config.yaml
num_hidden_layers: 14
hidden_size: 224
n_experts: 32
experts_per_token: 2
d_expert: 128
d_shared_expert: 128
hidden_act: "squared_relu"
moe_layers: [0, 1, 2, 3, 4, 5, 6, 7, 8, 9, 10, 11, 12, 13]
router_score: "softmax"
normalize_top_k: true
routed_scale: 1.5
balance_loss: 0.00717
balance_bias: false
router_z_loss: 0.0001
n_groups: 8
groups_per_token: 2
shared_expert_gate: true
init_std_router: 0.0116
lr_router: 0.0011
vocab_size: 25921
norm: "rmsnorm"
norm_eps: 1e-06
tie_word_embeddings: true
optimizer: "adamw"
learning_rate: 0.00241
beta1: 0.9
beta2: 0.95
batch_tokens: [32768, 65536, 98304]
max_seq_len: 384
train_tokens: 246700000
max_steps: 4183
dataset: "wikipedia_en"
Below are experts of layer 10 (counted from 0) of a mixture-of-experts language model. Rows are named up (a neuron's input weights, with its number) and show model dimensions 0-223. Each number is 500 + 40 x the weight over its row's rms, rounded and kept within 0 to 999. Numbers have three digits each.
Before each expert's rows: "comes after" lists some tokens at least twice as common just before its tokens as in all text. This comes from a sample of Wikipedia text that the model never trained on. Tokens count by the router's weight.

# expert 3
comes after: " |", "-", "|", "\n", ":", ";"
up0:543493522443488452454489511470508531515435489543431527447505452501541463554497603460431478467461530570512554499410493517537483534509428507536488429450563494514479508483468439460493461400458457472500508468510484440540553435535504511515525540573570517571496543535489498518551494472494434453510484472437520499557442462501550502532428520564496504529597489480530518517438442531516571476521610539524510461468474564468540487448534497519483475518409501462546448459583413512462556481439521536441537463476520518502496545460468507542449495480489558497555544510502583494484525495487531477517451511486503444495477511511492515546526544492485421524526501458494470528541492490479550568534
up1:525386545498519509510539474426473505493490514481486466510458548527527501520507510448494519528475496528536501494451483476487449497415478544547420487451534485517482456464496514569514501507495517591437557419440536497475461487454460471520506422514458530524526494492478524502461474538469469506421452481466491559478501433507467540499519453603476544484494515551441409501420417518476443473444531525498497524461490509454483444512490543554568520495460436589492522495525515413466547505512500494536509532504485475586457502477522520504501396476530526465562498478387456449538478451496516510459500479450447477557530524538480506521590499535527495502514396467407519484538465546524542532553
up2:510589511501485546472507499538544551514526553578483528474462451442519432490532530507502481554539526496480507542487505516524527511479384458521452516454514456510488525515594432513467511446438455437446514524491493468478475516552516428485538530522578455591477529526417461530456453554488530489479476423447539480546457577477514582495473451511467460453519534498422471424475517522549552496469528565497450498478478563506566484516541504472490519486548513482521536518543492512514559492468511494450429418531509576512531454469513519549424496477531580477497445534481540541532568540522578491550475444476482490525467529472526452551472497518506506472456449471493573461454549497465470415463

# expert 11
comes after: " |", "0", "1", ")", "2", " |\n"
up0:453384507523573496510519502497548398447557527513413493436505443521515504517514515434484487361474501442456483468515483507552519518511492491452557498444513545523485458483545486482548500469503418473493531460535445510518471493475468445493517421525470484517513567493529494530488533530544537398537493499510477531507477470461483550517479504608461436519518522437464456435555472542509502501534443544522538452503468572532556537551455498567476495570487550484564558500522512475520474556514478488514492546496505552431587483524488463508496502448475493522533548537512547494472465458511497498558561392517465464542526528565516509478521533586443509527529520566558483469466484483469525554536
up1:514457592481570526572465427485490522500441474533483501529435489475596408530481432505477489513523501489429554451521508481503563462500523452563547523501482519478456462488473422499486458566511512542510504492575459627511461442509496504538487501470546453448531546424504549528536470490476575479563488524490548538539526528532457492525498563524431454535491499460430500463475464517488553509553472486506469443491537530533555534440490468518575542457515545536493532459534494459459549493459508498465509414488524494442523525459504506493542532423540464481491465589496557497483475555494537554496562500502452482495515538580518481581499539497518491416455459550503439461484527427525502516446
up2:472483505476479511465496515557467468477468470650405465483530522453476475501470481468429474562435489477592507464490472501481453543476484474467470488500485492543420530513549452470526527439445476531511479477538515467527455481506459466478543524487490460526511503481454464469511406473422541469473475474399549555536504478540522509497449477469424502514485551455425562509553451483514459574481498488453478538508497518509466545521485484483521430548520548476494590434456520491488556520475579535495459429475476469568428490495506471522477522510444468523470482529492483543358507499439478492545466525515380500519465566521482499490483515509577503479520520535487526478458430466514559465539

# expert 4
comes after: " ", " (", "–", " The", "N", "X"
up0:534529516451544488553534555481504424498503514489569505475502520521454475501473471479466463416553581513446488471537515446454556458470518511505460568530548549490417490499492456547494513531471490547463516440506543554455519451526500496528567500451526551552622493512509554552553532542481518524447530516451560475551496493504470554490550506538473497483481503439520431577549551473459516480534521442454506493442532494425485493505396451503515488489479425525509511520514456479548460459479477579427481482450436506469491548477508474477484512563493528480435498561518471550444532500500493525548463517467429531488593431541465519502482520547520456455494509383511468514530535483550417434525
up1:490479510487469494528568495458473498462494466486445395515461483533500386573485548492483418488506485512510542497488445467491516516463523489498470560539553524497519521527429411523438536413484520478532542415529424476505445502450461507520443464552444523474489520554474429524513500423513504439455459539417427526529517528485405511436399504505525514511497499487487449475478469519521581551497619477459510463463492578452524581490456458531545500543464498536622513479504453468498451522508462497451488483490521514527509463441496438528551484449426543478569565519472529581507504470474479536495480503505473487539533513521507548544531518502463475463497465464456484505528479507524501499511
up2:419482520517517500481477508509488407488507564477511501516411564558552528479471528550473548558522504467494515482505444431543395477424516535523552538565514489468453483536548553539526476398448589474490422497528507479456452470464439490567437525477462475413536565443433435518484507403524537489442470544467521438453532479529529507540494517547520496526511465522479522447464500526543461482505502524524493471499496506472572544456507474493527524533508575514536514403476513437458515539484500503524420409514449497543545477494475459549514489551538501521486558509483459473491526505504560574504510497533508453539462501534462498567430550548471466512422450496488538526502497437499497545483

# expert 28
comes after: " ", " (", "–", ".", ";", "°"
up0:432543567565568510485499537530455485495510507548431525471521504478512495569505481501461523521541496497563463482426497516581497452481447524478514518422540459578481480477464496480493498502523423520504563589540454470501506446478516506499495501531431569528515503520455451511466469533451534485468508486499521554487470492465451510386508470473468441420570498462407510499553527471552514575518547575470463476521503532404521508528517442551508507577536553454497557571543500471505462559481556517436536540484504504457522532498532487605462464388520473453470607512453495426512482469488499505436486473496476454537486511481520472534455467575518531485485528470572492497472504522473467498500
up1:478491541535502474493429555467448460542500514576462492510477533571427481514525546520457516422494506509421511488481500519525454524430429523479472578535532539456497452539523469501428506454468502454507511482513562475506489524525502475453493495499443502497509481495444443491505438544438522464572466464396469437479496521460460469503510534391452514503511488470427479455466456534459452493564513451535490508510494530463515505515457415507508434524512502493474523524511487525539484584446469586531529402466509476505430499503508466534517481467560548538536406544508505504440475520520574524535561421508484506546421483491535465553501515574582438466519519516565471497473555460416524505454
up2:438477522478505506482536481525439455537479500488495433445488511498488554519599487444476501497448505508507537507524458508508459445515445506481495515391562501471565446532505377622480484481569492476514455459523539511502497480503463479550560442549503447472546559541475488495523480449494539457526441545493440553462433508459541501469555463553525572509481521426492549456383481477517478465555546518489477524449516520489504494481555503425478483586485506629544498515527499517527518528487512506522465497489443550557476546455542502512507462504529517461526569542547482507558494554513480546482496462522481474561459495559464491592562515532543510492513405503454473503559511489528544500476

# expert 14
comes after: " |", "–", "|", "201", "202", "1"
up0:491502513432540507512471484497484468405446522568503480462510442538402505496503594482505460484487461590492480533457487473494511461420498527536479418425520514509509508512493461516481484453440432476520538489583489503502542481500488435530532471524514468548502513524517479522504486474513484527431465494463456464572528485487512498447466485568486504489574530486494509493488472515487517510528527491438490510471528537488532503496493397460493632562498543501517532422486482474517452497407579508488468496521503491521514442414449464498507474538474463498556498516493547530460415471426587527488518471421456471601508537559594513524526586498490410456515462485494544451523532410517511480492
up1:418435499488566478497486485506488474519456508542514430511484454541449521539542514480497477463480478543489551546452489475534482472505486515509457487486536446532435496516500479549467498466496410466499646513487360508535480463537460520560471478524497449592476543540518466553502500474487538435440493480443460467511477432513436528468444523526496501494538521443498523448498437480551542486489510426505514508436508576452588512433501464511475547523442517516535526399538471485492493503507499508485513476563482507465551419471459526506511475506511495520547558506441547567475505486418582506527490474508458479486477518487519586498572558487593471467495467456505580488474517512514488488596
up2:514498505425607503526507492460445470450468450516468523514495419503471479564537503484424488443546467545571508489453529531506531463441538491530540543502478530580481505521530460504519502477490521436481545473562496513531473550482490445542543459534462560556498468524514480498475388512512460434498471464501456522425457472536434508488511509535459449628466514525528509495552415577473519543485506515477468529442491494495466515503475502552544431556498468543512501437407484455491531505519519464421498421513499506550600490468484497496546459511472557465535489442528475499461422488471577582549490481480511493482529534608500490479501507446511518497441549524523558499566441457509500477525

# expert 1
comes after: "\n", "-", " ", " |\n", "|", ")\n"
up0:479539444551527436518530551468480526494474573494477502474534468544451489508520476500537474536502418569494581629528575489542474491479492474504491533547507545515513492442514508524556471471409496446490416410454436494523442464559468467481527526452454413474562480522522566522486486557428506518545489475556494481473500420481497529436502484469452487439514490552380421452571580478475455507494520504502483483444466531483584528483441493475478521490492552500495517478451440493484485546522421515493545510533485562511487481446518470470528493456497508492494561540465533436510481456505566444541474457461519499579546505484458549459517435514434519517509430463505464473492470519497468515503
up1:506443577496558488526532501497490478495486451460544539503523523566550507519482455539531504507527528568485438487493538510497435436522492503564435498417552557449548519500531503552482507475524480539522516476544514502549502491432519499490473369478469540559476487555519530458470466527424486519491503499499486628488481566490500512437498469540459447536498587439558573499457499494476420394574519467485482478446483548457476534527532471496553499507407435588525487459535542484508496558509532502492509496537521546486468512491408478525466527513459546505481527527446484569444482557497429494517562547527449462535478458498536454548488507478545528553502487496533525553469558457459501536580
up2:477551514473530512478538505396503515508547564528528486432496522500470490538581495509509486528513473488527509461509547462469473494522473417475428491439505416507486466473554435490453494452511525472499481524498519458489409536395456460511436510492493467529575502475457414538530529514554523480484542518460515468475525536517447518465461466497461425556546551466549435439515537413474496541465501511531509519487447525457475437469549526400470515570482560472502510472473489515509425471412417490514498560485478492565499465541510523542485486419508438468492591456429477459515592488507537485483475468465453444471431555521502490480509442519457494468484497489461521456588456511518472551521

# expert 26
comes after: " |", "|", ";", " in", " /", "1"
up0:533524464552491505492548520577563454478544557426504502458476546466510480537530521487485508608519509442542426488501530462507504483539529428507524468507515473568599563493406515510519528453501436415429452502571466457466544444510436459567467541494493585556594550478504516500503493447510460469458426524534498508459528485445493495475523488508487487505488548489450507498467553464575545528518468549404444536483495522561505526507515507465514498531458568477543488558542470457536441476482508491532471434483488467583502465533492487474484531488498416584497537511440509543423496480467457439566543523485546512521462510458480527493521555447518527481439534494499512478521535460504468461417
up1:524464501438496544502438505449482497423516545526426526518526461480524407471585487490444521462530500526522545473513512410560529527495525473451541412469499527519450545463495473482512400479516409476486522537479504424551504517522450492554498445582525468517438454525482478536531465442520573448443573573481475509457445492504488493398504557527458469510535586433540567455519459480485506495497462463481522449510496535520549513583469499511472533449458511483557520534543503526498473526470488537516410447528561550506525494438459498569516536489518550503504533523514545473564573504512502467584470386517496492497463518528513471502474507524552497501524510449545559513488570520518458512489
up2:534528504452503446558497480481526484587543477507523482516500471459464508538502528563457506492569468436486512562503463474548472478477472452468450434504494615489584475492497485560538556398538433475506524556484522429487434526431522460543554485488368441526488515550449574548456512511453524518512524530412475535517487497473499469452499506500472501535499533508411514462541523573483548487437502474563520468491525498503513485563478465491545491518496496530499557513465498502508419500523473434552545422510490464506442481515459437502454557447485477570458544505548565526490502475544416449508467489502547504506455552521515463550540462577453532477503532455467468539476442485469437523453